Below are experts of layer 8 (counted from 0) of a mixture-of-experts language model. Rows are named router (the router's row for the expert), gate (a neuron's input weights, with its number), up (a neuron's input weights, with its number) and show model dimensions 128-191. Each number is 500 + 25 x the weight over its row's rms, rounded and kept within 0 to 999. Numbers have three digits each.
Before each expert's rows: a language model's description of what the expert responds to. This comes from a sample of Wikipedia text that the model never trained on.

# expert 11
It responds to: Markup separators. Table pipes, heading equals signs such as "==" and "===", and colons or parentheses in wiki tables, headings and lists.
router:455509464526500501473526514487452550514475524498463502519493450499465527499511486468509494537482548455546495471482479493507529500491493556478545498468468491488502533542539495515502543512501502
gate0:462502465428450520476531485475534493501475530541475452508514480494542501465465476505531561494535516508553501499505523511520528536503496467492522510519525555438539505477502490522529497515520504
up0:504501491519495482448515488476448505491457508519546508467551491529520508502477516457491499506507541525513483506454506503501481489521501493509545542497520572523539502487515492500505480462509498
gate1:492476486509516498501485505480474463542476514444494488481489502503514532518494504457466518528459508534450542482468510456526511459496532549517498507481514527480506519545496480447543497475507498
up1:475504479569497487532515497448518496489489485496512515531462539565484495517503508460507528536474514461506494488475474503487454477456458471533484498514552495524511461473457469494521498461523484
gate2:509549538489464455493511518515471543491509496519474512466503511500493471508513548501485502478500551431496474516470514541514552514490496514494490514527464510476523561543436541501497547495493484
up2:529487460481517508484505478495520495525532517495532490482515490497515492526508497543485534490477497502455512524493501500464503491518452461503474509529501459478506507518488452481526516498462515
gate3:500456539504478502513494482492474479488518491508510545509468495500476544455508488485490490495535485531480518485455463550493523493509500484476463560535512518518480501527504535471465494456481485
up3:527523559533482457475487553460492549526495534511484512492513514492477558531529497504516541500470479532479558557470496473508536502485441469498457522494504468459480490519507485517524466500499490
gate4:516457500533538460503524497494513558494523513511494490507519518465457447512503499488455512456519493534509496526494506518467547499487433506493550543471511544532509523520466521544471493504490524
up4:498508484495554483516504511491507497521509491510490460500520424498466468506513503459484506497486502481487491538525515457459515519524503492465539531520500518517514482473492567525482539495494531
gate5:535493470541538540511498464515505500491492540500528526500529469501497487479486540469527507477543494478486448509492511521482499431518546462513472455511518486493497513495532465518534495499485490
up5:529529484465489481499473468549428535511467457531511514520524518531498517499491514500454532492510494504532518473514477511488499464505517511510496533516525506518492499513538495476498547487501510
gate6:496507497560464541521528524505501499457515486521523522478532437512521545447498489459470491483455545490488512481470530522473501476493493451554498491504499473529533475533541507477507542461505548
up6:497495491509483513536509535524488496475480454489464509525477486484505464492503503477470514533418488494509471506443551498449505481473525488479522494524482495479502461556495461498546506510456508
gate7:480527493489500539529505501468523517501543547503494433495495526530518504481479486466507467530488518467476477477473499513489510483511524535494476504474485445522446539488498492520510504521465491
up7:473529476491481479510475462487520489490468529498470518484465536545479497455515525507487490520503492497500513514493525493542460495507536502523513471533481474489520508442483475502491512501518484
gate8:486490525469434496487536514529504523463478501537465550504467485458522530484509485490477470497530469509519468490474498514505547500543539468443514490485463491551462511521505535489482509511538495
up8:513543540491496533521515465454490493475469517486508515526492532466501486516517498554513536497489531525488511449479475468470494527513501475526496514515511523484517475513528484515545487499496457
gate9:461480488474484450541540484462535511482511518454522488520461511532509491543517543496452470491463524495510485494473481476495516525466494451526467462456478476512492521479530476525544499550523513
up9:497495525515513515560498510538478478482504541509500502440550507491500509452491453547493461459511488516501539493513480490505520458476507535472482501540506492480518453479501502518483498509485509
gate10:469517476459513465511479499500531525437494505482489496514472484521480514522513503524458469494504503523462453529482489508460494526504523517531475512470522522486451500463481509514498519529521500
up10:513529553505499528486472435518497493501539520472512493467525492463504468489490484502528471476523481517489488495515521503510527497466503506526520496477510482532517499512511495568486505479483534
gate11:493461519495516531473501461509463530493474519538437487510493504476491532519471517478469471461517489467509488508513531494460529527530514540419506503510486517483505479502516529528485540493463542
up11:510463524507462489518513485510469486497528476514485478510471488485535433472532525498449522504507503512534472477523485505519497523492501475486498496478517500482473538531504468509527486461481509
gate12:505477471524516561500506479454520500464490534531451483487503526483486524553522474489493467449519512489555507532475478497523488486481489536499507490466520487438490463453509506480506512513502504
up12:537435481548536518505515538503512483510480488471498470478531455472478537555528505479476442523521523508504513508484539496521513498468515498501520494460542505444487481537513508529480545506499484
gate13:490493511499515528482532490484499447505469533503515523457477456507466491471529539487505594497525552507519463470471489517533546500492521485469534516509474498481469444544488523498534465481499495
up13:537523512503445532493477511548512466488505514496556527528488500519525486487497491501514507477468499514475499527519496514483497483543542518557508505438489493560505468576517442546513481491545538
gate14:505494451470524475489488490512505516510449478483530522498541519511525502480518439480493445485480483506501493469483515468442496486481465507488474507524503490509460503474511507511479476514530504
up14:476495485508498468483522523503499482516472491517438478444472496494497490555497500442471480473490463515467467528518505494501465541508453494480488493500491529482504530473544545477483507504484493
gate15:489551498500493492518480508491458538489515515523502537499432524491494491475502522552504520488504510457531510483513509548473533545487508530486532550498535509512526490509487513488515494505476496
up15:524503541516499516521470460513453497469452513464456489499454531513481486470551490546488498526533485507513453515503511465522503536532487508526481507519496512493475516483467531528439479505516529
gate16:500531498542512478496449517540479479497502518498485533465511539492535510463505479502490519492486503483500521485478487509490521488544513488528479494473496491505492497505499548490459506479537501
up16:515473519477480497530501554500525490492516487478499509515506499472542472561499500479517492500472489538457501526487498482500453502489514564484479510554514511490508490487439456541554471472454477
gate17:480519463512481466549481507515540522522494509476515445520503470487511499500526504512481490516491502506506501501491465483466529484474491474542483516534505466493453509493441504496507493513556454
up17:438500523479482495525480518513505539492488512527479491524487509498509541544511493477505485496475500498487506526511475545447525505473483473510532513473539517513465474548526470541459455464461488
gate18:498513537529514556483529489488494480491449501487499501466519523500499504470515525502509474535528502511512523489520498456509504489502503477492517510512535472531545439498539502523522542471513510
up18:493466525489516472505436494509538499488519528499493494508530497492476533556484519537470533488524490482448498521509535431474499498471485527490538489508485489524500476501498484495544475504537507
gate19:477500467517513505461486490534447448546459546489492468539449487500486505492469482497506511512551516465517478493488510508539512499542534457523533490472530478463482450538536500498469501491507463
up19:452477473513520487529520452470520531478524455477523498462527463491476511489540494518530472465523476507499474484510523486488488497507542493500517524503499497492486475486479500500459504498494504
gate20:490487446477523531497510476511502501543470502509475435486519516507506488469477527463529463556514482517514520472509482553518555512472526500479504489470510461504528494466522466529490511525488491
up20:505476487504491484480502504472493487516501497492494473487482527446475526505475506525469492507460481455499491519475488476489513522455534488545494498463492497525497506510463492462519517513520531
gate21:502493451481505517423513482504487523481503548501480512465500479505526512456466486455509522473512473506509517495521524500515509484494526490483508502470541513503526516523474492519500521460525490
up21:481546489547510510507484501526478470490528532521496504502435473491488489526530461522490494532492520524512484501456521515506444463471531529463485483530491497524517477493526519493492510538450504
gate22:484494522532486528485530492513512503496519538511497487496553476493492490484504531527469498525517474490504479517490488542560506491496559487477510497495525522500532519494511483566510514450532512
up22:460508528457526440496483550490500480499484494518521494483502485504449514505456499530485493547487520511492492490512535508424515484484484471539515511501539517506492519486534545505441511500514499
gate23:482471493470479495466480494517500482493478495498470485475510491490475517462463491498497535454497496534500532532472446498504496465508509507511519496499468479479497497478492532465520496518501471
up23:525497511521520487512482465518495517522473538568507558510478490530512473490435491504504466525496490540523529488536488486513486496501496507528494481513516537532547508532532471509528506521485530
gate24:511505522482510471546497481500482528486505500510463492532490512492478525478456506522515511527511511481482506493539511516497490462565487499456524488483521517461471490495484477500513517486496504
up24:527496486461511541478507502473494446510518475467509510524503484480532464558506531463515485511511500496481502492481508504487461533499500465468476518539466528440520473507439539520479466497472481
gate25:499504517531510474515541501529519526522498501496481458482497477507470516524541500480499531519507514438473502505512488477486472468471501491518473512511541485496524499505490512480498523547489492
up25:507489510509518492469508500515501494489512497494518500523534467510484491503540504474487469495451525463533441482514483469504481550547479506510503510519473490437546495561510470508497462507489542
gate26:501492483524449542472531493464505517473497507551498556454505459500525489509512474492483501521523541517503502513507462495551497477460532525515505495473437515499500496476472503441535518499480503
up26:505490472510518495456482524483523503490495491493532540454519513492496457491502470503528501493510476511461515489469501515525509508501520488498489523518472515484516522510486449518508545505540469
gate27:501501482508511503504506505467496501489544483489482483476537503499489514487509469477463539506484504469484488503507521511511528524478489536482498509500469572499453500497458523511485466534462500
up27:495526530486511515554495502525514539511490544521483463488525545504497532499500507517484520510529517510493473524451471502482484531518479484497483555480519519494484471506480537520477476511550513
gate28:480498468522493534520473475480531491508488549523484477557516501456479515520461527507501493537493491483517501530539499499502499501488528539469540538469520553515517429505488444518480498476513493
up28:448564503506507506506543503496537516487500552516490494520489508507504490493497517479462504501490502496490503556485497497521565498509479509505506539503558538528545509506488520512508505476517504
gate29:502472495534549463483493530492516484531447492495490498468507475459478513481471521479495494491493515494514491539514510521509467484512422513454478484498454515437469503529555522518485504507525503
up29:501490508517448504501483503499471528522486495524516478471478512489552493511534461478464492493499525460526516464498556555468509517487472473481537509471494514543489508457535507563544520477503517
gate30:500531496469520489514493465431489529488496533515511492509545537502498529505506476528498514477509496529504468494489538536484525474488512486505515506445535458501522500525498516498503458524508469
up30:511513506545477492503501490463478558505493443479512482522524494494483507520520498475513518525474515473460522443546472471571505522512510534470488513512480522501456474508500508483538515485463473
gate31:488492524520478511515480490501517528479512534494486573482479517504507522527528497452503532481524492482556484485476513533499517526471479510496530468469519521518518550520556486465531456533538486
up31:541482497518497520495527498503493539507480525524487496465476473467482486532541477479468482474502478463526509498456517471492517497448493482497520482509490480497495507508523459493521467545529437
gate32:464459504473504548432490481472529526491489491530478462489476498502474478530495510428535474483533509525519470486478488461478519468486499506504467511526536482531479503529435533482479537520504485
up32:509507538511489478476523504475495513515507474469483506475477531503498504532512503499510542467445501479476516502507476503495451506486508537517525510452498555516510498509524493552502456557464507
gate33:481529505509468483455493490496513501480508475490504471466470471501507490514470479505493557484499515516498473497512482494468527512542454479499528494531520505462501524528540498506512494474502468
up33:498550489507499492533511501493510535503460511459520509494540507500480482490499517460480499464499508476467570499497514479483499530507524494519544524483506491485475512502452470464540462515462498
gate34:459486492513446496476472499512489479503435515497473503508518507515531466494495541436466537488502487464488463508483499527493523498518504493526516511508515541499528538524509508483493528494525441
up34:471519455492504487487455460526499470491536473467486515538491455505523517514522516510518536479455499502488534540505488504456518532526493513516500517542500503496471470500497534464522487513513491
gate35:489456495529525483520491532523504493521486515508520520496541446521485493449511558512489461464525532505541490465488485518484546507502508526512492483509497511516530528486537478508463547514456527
up35:483509476502480445522473522491505485498542477510515524471492513525454547541546473508534512519525480473497541523520469520515510529515458517463453535483450466461549509498540519448492462509511508
gate36:528509507534468493481532456481510497561500501496457499529465481498511516492497493494470466498496496484460497516483507455498498516537461512536538477498513548472513503469494510446445528517491497
up36:517493484531478496455464482523514456462561504518489494536461541511542500532477547512520418462502524538486466490541493552511480496476498487505494508438459506503515457518483487537480486499503531
gate37:505492488489520476477461463491510506498514519515519513497501518480497492501523511480492462507519494571528464497509524461495503496534517468502485463488472462497446478536499498509504483480508475
up37:510474512515505564566540458441527451498457480442493512499519509490457502484522492487537493495498506487507523513505527486540467501508473525440494454490475521506456503521503521479516522505494467
gate38:490504534501535494523475477517510515480544462520498486542480506535496501523530482490511514541513524519497515486501510493499511484529452518482467508562473557523531515543507490485512492504486517
up38:502494522476477512473464490521503496505501478465510494524512471476475512479561539475543492485526518496482510459516486510483499519517530524428493491481473491462501487463485504527500501568492505
gate39:527556474508509547503492476539533517525527544461516405487496498504520501525456482484508483502492473461515537528487513532522484492513535485497549484476533484496502452494548505500491461533507486
up39:471518461458495503519506523485515500494547490484465518521510506528501487529533537502514476463476484448496539513481486499477535474482529517481520492476483469510463488513478502502488500509514492
gate40:463529492507512558513505503499500524470510509520534511525465486487508478525535509506501497484471511450522526465508501507469485477497522483498504510485474483498495485471531454512493473515496458
up40:529487503510528497511454491489525471480530493506475503496513508473517531473514488491490498471462507508467491475505482517498496520471472479495463487468485437473540508470494531505509497489480491
gate41:458513501515464464503480518501517466485474533448478470492560495459493493438425498479549523510492488471521495461481503503478538506481537469443491483500485507512489462535480501448558452472495491
up41:517550494486531467486480497503466510496513523537487480497478519447479442491523529499498535479501519493475508484466511515514531504505488497519496536496470489487504525482533435526484470508525506
gate42:488493518514494499523496501497489535508509506435487504498491506512508506539486522511477502476485472475498496493532486501491501513517497472529500487499483477503482493479498546498525516500453478
up42:488525485500511479521452530510480493479458471499517527496539510458550454511508512544486510476490476505495493519465483471472527480531493494495511497510509509530489526506448492485501472527507504
gate43:503498506527485506465501468492476469515463490498515482492464467535501508485546487472425528517499519526516508449477490488558515527484486508485525497499461544483498535531487507494516531477499476
up43:483499492524456482492523501528502471483513461516482510477516444482548471528507485487507527467497508544527526504508514525502478480483447481467469506521497517506425540506506493528485509512509443
gate44:471492483499532464525513492510500555559452503486468504438522420497486482518463469485491458498516479477499512485514517474454537501571493446495454503489519507526509528529513515536499497507547464
up44:524476481504473496438499487514485481509514549518544506524474537516513541472508493485504533539491524518470505484492475538541513483456483550504500476499478508525483466499523471554461527520520501
gate45:445527496528510463483534546502484501555453497516481507499536499524494521500491484484537500515508528486520503479514470463529469485495429475534501511463535474484541516486522518485466525524518513
up45:460514505475488507457491555517446538501485502469481510465513503525483521499462495527510520501476493510473492498472466509480509543514481481506478515481471516518508467501501560497503514534498510
gate46:457531473491504518469495480467453510497535477506501510509471488474458546451513528481519500564454516519518454459459473505491513491564514501451492502473486505511535495524496504479517451474482461
up46:532474496485501491502480502511506532453511516473492547455518498526495478480519481515488562464480519513538490461504512510497485517512480528535497508501488493514512500473520482528488535528502535
gate47:507478510481531488503463528462528502536533453516513496501524504480479525520425504470485525484474456478529494497494524470544482507497470518525448488537510546495456531442527508519497532516539490
up47:454527521491482468525460535490520574489473541485509463515492505524477499518516499531475538450508523499535492514469491503485510510511460522519473549492532476492501491441478504494489514548534513
gate48:485491504491514538468501516470503487542518494502509476523518491477500524475484485510524479489480492480566500525460507488492526509505524474436537520458507508519499520524475530518500483508464481
up48:475504494489535463458509545505478526540482545514490468449491492494515493483460533499496508543512478494526476480469531495493535498494495471482504486506514497471547521524544466525526439489489483
gate49:505477460488500490551484446480481516479569508506538466503503538509527519465438516466509474551519501504514462491482513488538489529495485501523511500483538486536509531539518469507480524486456485
up49:560493486550487513507501499522540459476506541498510525510486424485532463508497493547527505491532482476521507550490513523479516487517472487494450506489492482465504534488456493505476462489550508
gate50:499479472484478558486476548513496481517481474474514503504494467518527520509490498469485543503486513478469522456472530510507511491466459467501488545495508540518461528479532491518492526517485525
up50:480524471487509527565502502528500538498480503497498462433499503497473495506490504514511483501525527457501519498487511501477483523522488515518535546508539505539470457450491499519527503489485556
gate51:484478477473430526499492510501495529512504514525515531518520488531476528508547524464521496490510496479495462450486474547450518514485486513484528490524495526485479508467460468515476473528530474
up51:510580504518478511526506518517525534494467486454478484517526489508530526534492475524479465534457497492482487444534525493534495518511510518463521490492512500444549537475511495491503509507448503
gate52:533491503486500516528500483507516485481514523470540500507493457476460509522477482513487490478487520446476522488477522513488461477465505508487491501505456507516538488506460497467539531516489509
up52:479524494478519468508468515514493517512528509470503461532533455514507549510502480497516511484488502539516507505526524501470507525501472512510473534471501461500449542476505528568505463520446486
gate53:485531478487526487492492504478472526522478485511493515486507483501471463518441515450501486505499508469446507533497513512479463530533500526487506521539499493541513538530499467506565488493467483
up53:528483520508498554518498459499525542476502497456494462523526505539489538519555523532489509420496474533506483456497496517481513487519512500510497535526519494478481501489482518525499501543519507
gate54:525464489522508538522538506526468530487531454481519484520511490581528544506525537495547432461489516527495524485522513508507502500504523477507521458506512447464464533523511517483442500495491511
up54:470525487500489458496501437529503486520494494469528490512476547502505470481490496478542509462553455508483505490485482526493508484512467491474537510486468510522521429465440488482533503525524504
gate55:487491466526463522464492484459462514471480481543535519497488510485478519527495506470512552499470512480524498479452517572487531477499490466466471491512485516505483493507469504452526528498516411
up55:492471505465541500488510523496494537482466495513435478488493440489489494489459466535446562507497488491501485541486486477511499498485507497468487495485493506486480482524476514563491530499494510
gate56:509492462465508528457478510533473460498486532472498511485511517488524517534487485499539517458481486490550476497461517506522503468471502480483528494488497495531523512528435511512503484502490507
up56:486507482490492513533487468523461500502512487527535435481460506530490474484520524476533486490503515521465509517463524482449563537486520505506484459504526478496488493463464478502517475456516496
gate57:493511491507478485472504509491487522481517502494468474507478479513486505493490463511468535499506480503467571489545481512500463479506490488472474485508479511498546531486530513532524520489481482
up57:499527482507520521525497474440465484509545520555495508483476532479528528536469487527507511541485539506466499516500504461535536466519517499472489491530441550508513518458505510490513526496454491
gate58:486518525465506536514492546471543480494536534447496492500522547531464507504518491536494544480471540497460488490492490505498530539514514523487491529531472474490487513526521495555513510502509485
up58:494483498468469519523502498476508486511490518510504472458506483541514537524474522518432515484492554521479481518503499485539509463485490504499527492509518496502478446496506476517550532478522487
gate59:483466456484502516473506466493505474537494510477455468485496534456500491531508489544519514466509501473512473527495476478495464522509486527470504444515526513493479504519524528521456494494517534
up59:480502472509525517527526519501485516487496526489482533534518523494453535515497506496539503484531460451521483503513495467493545482509505490458507541474519476522484519533476468529460513465513478
gate60:497509460516549481498514496520519527462511533495461487506524490460491505478475535486571506516513539468529494512509517522546484507445521485504494535440469485513526488503510554509475508526511502
up60:487501518484558500511495524466528474475486499477508469463482487514497516557502506511527463510478534491494521529499551456539483483494497490514472466492520521517488515481515531498503488497526498
gate61:502517542513506475477454481516443508484489527568524528469488524535510507513505495428499566494492511462466509477537515449458517487475489512486510547505535498487491488463506534512508518480519473
up61:508499477507477498493499509515501521489497478547523499480559540490479466477553472520452551521528529465490505489488459524496502525525502523509513537490493506505515502532462527497500494479517477
gate62:470484504499471522509545505480535472529520554528486481485473497582481489502525515487533514460486511514512523519498475529455493479466519475526561509488490465486519474521517526477480507510510514
up62:505529486537546458497492484509512500505516471512522472480477447533473488530480509507490522502549509478514515443506515494493476531472484489513515529464460509475459505512522515496471495462500498
gate63:474516467541479534487489496500522455504481470503512524511502469473468500437491554506445494502511446490537485534487534512484505502537472471452498457524506519525499502454526532491512491502510487
up63:473469499450543473505482493510483493489499517457528516475496468456509514499480474538495504509526461506493475492519499467521494474484533548493507480510480554502485495520532488464455467521505477
gate64:496474514476545478481505476493483470491482481493528523534537464533494538521480487497489473502530556548510493520485433513530474468473520520469511497495452505493516453525506496495489547512538458
up64:500484498520484524495483498494588496497498451539502476526503492447493484500525493482500489535509495510514528513509508471520507540496467511488451462515535492474525498476537499455499474537486513
gate65:534512470519517498464527521498501538518473529437522475517498508487474471506484522468525517510507494483456506490515521482510510489486522496516480471513450511490449481467491548518489521505462494
up65:533480472535514488515483511527536511491471508452490460468505483523454492495512514466493522504475472499501516507572513464520478482497493512515494489510486484502539485461500540487539508516439483
gate66:451469542506476462554545497513533530482471469515481484495527509487493519499454536485532507494499499501521470521520541501520501481511512499523486469478515514486468487544483489474473495488442504
up66:485476473503472463501494538478513524449515481487507531482454479486546557548514513497458466491481522512518502498506499500484504501557469468492504476475513530566517465508493491514477451533523490
gate67:520487496493451485501490525519492499518483501519473477484486473500526540483532419478511545425479496519553445483533515481493474461496509467528494446518537534458454496505515466533518478507468511
up67:517469499485495492530457502526513489485455506497489471501497535540524535516456526448508486546475485527465507525531518501475500474522518509511512497497486515498492472503487503493454461439518502
gate68:491513499517489538526557510513508469482458508493475524507470495498526488461537506475537534509538523484525483482475497524509457502494526478478501496488500534484518500443579527488515497492463482
up68:491500484505479485530509521474524538512514508504525478511505509519499512517498526474484512458462552487502516451518498486448522505501501488470495538506443508522467503517480483452510507480519504
gate69:503497517504491520526504540501498547506487494529471529500470521492480473501484490528513478537494489462500488530512472508495473529495491474517517541470492529544505505524480503506467452486538488
up69:522494511514490535469485454497537513472492532483485505542513485524521474523508548505500514466500490484498483511476508512520504456504532536492485487520490482503487472467471483502478508533525497
gate70:492530484513536469494511499499486488452493484465491479505486514528486495478510499542514517454502524474509535495464537451485521534518496511504471518529470469592488503462520517512541502514473485
up70:431526521506506522483529481544499458529469499482495466490503478549465507491486531519478444523528493508511470489480466444491532477518541469491532476493491493507529464495543476494521492525544486
gate71:510478481466474507498513498471496477512480525437506529532500482536528506498478467472511482497473473480522509464520554462580493517508524529450472480522481513479492525477481501507539497503448521
up71:572516516520519497515483519427544479465498470488515525509504516478487486513531473547486501478491486521483480533457501472461476487519471466543424526533502530506489521503511498525521446511496495
gate72:500552506518496485522545512472443518468514526516496517481504518484503454462477511509506536502517502522498459491521523517525535507502484505492492573515530526507544539528492492545544504497522564
up72:480530518512525495526494507465498536485508468475502472511523506469467498493476508514487501521472463471488474539473521493509529523505488511485547481492534454455503473545517468469498515520532509
gate73:531474472465517450531542505473506498549502532531517475518542477480483487468471473510466503502496532533506500472470546485515536480485516471502507505433469503522493508514489494493515533503540548
up73:511511537485492449491503520505534505532498489467491462516495473475505481477511475516502493542469478454513501503457531501499535487546498491483474492498481505498479504517466515506528541494524512
gate74:501525521524511473476453494504485474494538510506463528533538497488493543501497478466528456501521510475479509507478527572489484480517454510515517529461508511473505536531503501531506463498498471
up74:520510493505490507488498476488503488559553489510504456522521504496488458495514496507481514511480440501507513526503456519516520457499543558474496481504450459510465491540467491474503485507495460
gate75:524505470478510480473473541475474518515499479487503525549492512481517536498570465480488495523515489541495522496518542488538500479494485508486484504497507494514486516513499499515532490449485483
up75:481538511513504531503470468535506426492504466486547469494488527498458480525523509520519539496473496501516483492473505516453496494492515494456520480497477474498536504510516512456513474516471465
gate76:500484587537475476487486500489475468510555462471476509493480501428494518479483469495503487493495541506498489493522526490502477470491513503474521482501533509522482446504527494446469507513485509
up76:505523496493515489504482516481448498510480513507463525495495507457490494513531509503459485476525503483504469511520466511497483489495461548462487488513552544483487511465572482484512480543496499
gate77:520532532525505498532543521522516460559507549524493556486511502512491493519462480520518478536489448510526485529499482509490505517480510505506511486520515501529501507523463532509516483488516485
up77:481506498508499496525528497488536499473502488515436489472538499488512494508476462518500494508492529505486497470515488501507495543478506494493567445465490484491480517508489522487460490511512532
gate78:467512519538490473477521469533481509519469451553486527485500519480491511488525506497503476506527522512531487504511489490458496503507460510509498472437539523456519469514510513474462510530488501
up78:528499504503510521495472549484518521506504488513507532489504482542516510529486523543499496493446494514465465472547491498499499495487485483499473452529501502526525506460483455494517527522465500
gate79:514492497499536473529510515496517474481481506524508501484498489511454503484463496515438483532484496519499541534500479500489524470486464534465522508491520493474480544529520505511515481528460504
up79:507490526531520485516498483488511482513476528490469494521500490519519446472505490480486502509480545535540488485475496512546489473488516486457476500507504491504533514536539483513472526532521500
gate80:416516458482448519520497529518494525478520468519501472479522484487504477484466530485533508512482481519486495468510517511471543515452437492514503515490496511537521502556503482527501519464511501
up80:459469475511495470511516508493514555531467443443484463477512521541484523514491536485459473512483541478494512474528535486504486520503444505530457532501476480514452475471477511498497509504486525
gate81:494488538542552488507559493491496490499484481518489513514453510512529544431525466518473468513495508480527486502478504476505517480544479518488504479520522518498539515529474554518495507534499540
up81:473518509535499475485527491507456494551462445558474503495481501496462487500528531493482526498504521468521453530488457514491513485531498512519515524546499494521519501506499463444509499523482501
gate82:514516543523497500516494537474504502484454526533472508488523524528466536531472492511501501522473552475485493494507457534535451467516467535489521483473490487502525530501515508485490523465518516
up82:484509524502527512525511511480501499522491522514484470494507505464474495493519516481497504496530510537530495488487497521489488453479513530489517492527502489485469498536519493470478473526493491
gate83:532492517542523508545524521504512510508476477516485506528495474523502528529461536497498512502471489472503517475458530493551495483545478549493480504519497449510517485499519476509504518503534547
up83:493514498490443498479510519457516504489492527464479518505543483465513503507512479555459527498514497503474501494493488479474521544470480489512475536495445521478495483463512530494509486486472493
gate84:458491506501439567493481506463513524477543490491503490498517484478547519457529455507524535489473471487516523488473515484471504501528472471497462543464470502514472510509468516520510491461504496
up84:497487499479490530448534492488473514470457496519539542509523507493495500505482517517479581507495502506492536497503533482525513499508507493453523450482482518532439511525470497516486480399523476
gate85:501513530526491502492510469470489468490468456491516513509512501472533550491520491510501495524433529497501535527539485485552442529539493513505537516510479544509518486500525535514532476488494453
up85:538517522514507504466531455467526467504480491483472529539498483505531483521532519524532500500463522493503497520516488480539472525488499500516504513497479540496478523510489517440490465487432522
gate86:500456503496535553522498504530485486508501545533462458529491525444548504541466511498513540484513494488469507504544511508506511539523529539516527512524495486496503537512523449467508466486525484
up86:505521526523529456482528514496511499486512509497508477528550510494509510487532482495461477529512479510512511543504457490512458482550540484515536487497544479520495497501526521483484520512494517
gate87:454478494525503528495507488498462488496458561519480490459483502525486496483482554502477542473522473479530474481504475495523513493499488554484543474491554488558531542466499474493453531517528504
up87:476492516488468514439495471526489542488459514487489487514501537517507510529488501498471516489476491485492476516516473471536501520468517504521523482467534500508491521501533491504493526497515485
gate88:479494487498463492476482496482481488510506538512488485486483500483513487492443508469502504520488469466517495526512547498546486504517531522459521476517505505511497480469518519496538495559528479
up88:469487477471477473482506497489479502525534533501462497487466475494557511509464511457475454527505501452481453502536490527552487519508505499517501497463514460522488528470534487527552485537492490
gate89:517468507517486443512513497518555503496470522527502488519493495505492532484479491485470502507516472458525494469472575497515503490527518519528527447463474503505506476546494504495518520460512504
up89:512510483508518452526498505494517502505483464523503506455553480502495521468513499514447473496511486458471544501500539525507536526494473501524503538551476485513508470494523490489464519473544545
gate90:466506528498479526482486508480494481458496515472460523532526450525494538504517458484498513486501484527510481467496502483500510515483462529504519498511514503537467520534503508518472499506488457
up90:517489486508464518473538468508531461459475508450514547546504508490515510498535478510474535493493494476511499530477488506496532491499481484470528478538490505495523494514537499495509510488474449
gate91:490470493478534510483472462488467488513499478501475491501468516536478500518510513525522498538484542485509489509498492509523503479494504541518455507474488501493494526513526511515526520529530473
up91:458560501545481494505495498442526492510511533525513499471523482412529488460459508503477513520490469513493476501483515498527494564504517527518507485507495574492561466488485515490495496488458508
gate92:476562458490460451510475538508511532486519533505519540502483468524466510529530487502461561537507487488505503521503471478457523528482527499521495483474517469519501524519497468507555450533515511
up92:498554532493492503496465530486523502513539481512530543491487445494496496523539502500494538514519564524481481477500467523496491501453510535492513471490489460512506486502470501499509515452501509
gate93:471496489515512483516486531489496510505507553539453490461515532460522497507501493526489535455502485462505527531458505499515522475527483523511480539524469532505523480504537492495501534531502519
up93:461481506479501508513508545496470465482503488568497491484472482506519498503498450512485516496494490527488506506527508533466502475528542468492537499473496526493499488515505532492551501556489457
gate94:494499492543499533471478483518494519523527509532491521494477456548482484530488494464490544499495544521492477464492465504477425522526470528539478533503552482483506495473534533504501486529497520
up94:528515505517504454543477524471504490487475470519515472503473479512468551462507521527533521506462519486510473464525539536514491471486488503457511530493490503520523545549468465526494517444480486
gate95:471504498520517531484512497467527489510481542490464489487515514511495551467495478497454476555531499489528480499496541508470501524496507537486555456487544513521514515511546475510539507545511471
up95:470475493492548493516507487517460529441521500473555477543524510500480513481543531519492516496475487468463520518497494461546535530485497479453476504499464497483503519501488456506490517486514522
gate96:493443536471551497523491446491491479542496473534453495495515524511470551466539497457503470491516491469529499492462485485525544485538487514510527514520457487483491508525481503517519503518498477
up96:463523523546461551434469475526499475526497506488504451502500484501476480484514515487501546520510510515517513480520491512518495510476468525504476510562527485489490529484543491517496527503496522
gate97:482517532513525486503511480464493476508525544505487537494502467526501484524468516462520530479499533517493506497516539474494500486496539520484501518481515521484479472509513492455540503537481504
up97:529493534513450469528528542492491507470529456495488489517467448515547461540533508500461474476490539505498501483493495434515513502499489484531479494523456459496507532545466473478516498519521536
gate98:500479504531450536517518531514513536493511521498495496488488513557493486504509506518462489501516465504505532483516523497462529501510473500437473531529481446508535494508542489496501494526509512
up98:539554480510493494451492505449542500541503520511519480515539478520540493514530458525512532469496522520473512524498497509503475513474492491495448512517500505436503529527454550520488499505502518
gate99:450470488469493523503534491475502560491461486488484538510481501529478504475545549471482464495512544466574515485476512468504513467492541526532507452529474481551479483474495454457477518499512514
up99:486504509512513459498515497501550475499475530493452509495533514495495502492496483518454522474519513479526491540533510484525542487539486470489454562516495498499485458528505514502543528529511479
gate100:500483525483519498498502469515485511465492518466495499502515539486505533528499502490495482480509505484509526451531509494480509463494478545508512457478528492462395507473496504500521481490501511
up100:511510471492512472495491479512449548491531521523499461499534513458479495527509518500560552502490471505516445523516501476518507498474528474474472494504502484527532505484504461494506470509525476
gate101:545450495493500466507536517498470538481504494516513536506519514512549532525487511523498551523454503505531529495490566494521492540518537499479521524519513474516491520493491482528531516496474486
up101:506512499513531502495498515515551501526520476502458461489465506449508486485492530451476480531505515554517477490487497482535477521497506473476522533532500511537491502512509505544477491464517520
gate102:571464517515529508500503495486475542535490473495525537482502491491504527518505483487527506447520491508503496493517475473499488495504439488501509478519475544460522529559497486471503502559543493
up102:484482450484510479561529484488488491547497518486499515504528516484511508482467465496505515480494487502533503477540511526508492430457518501518505478463496481524510510510518476493475492540567493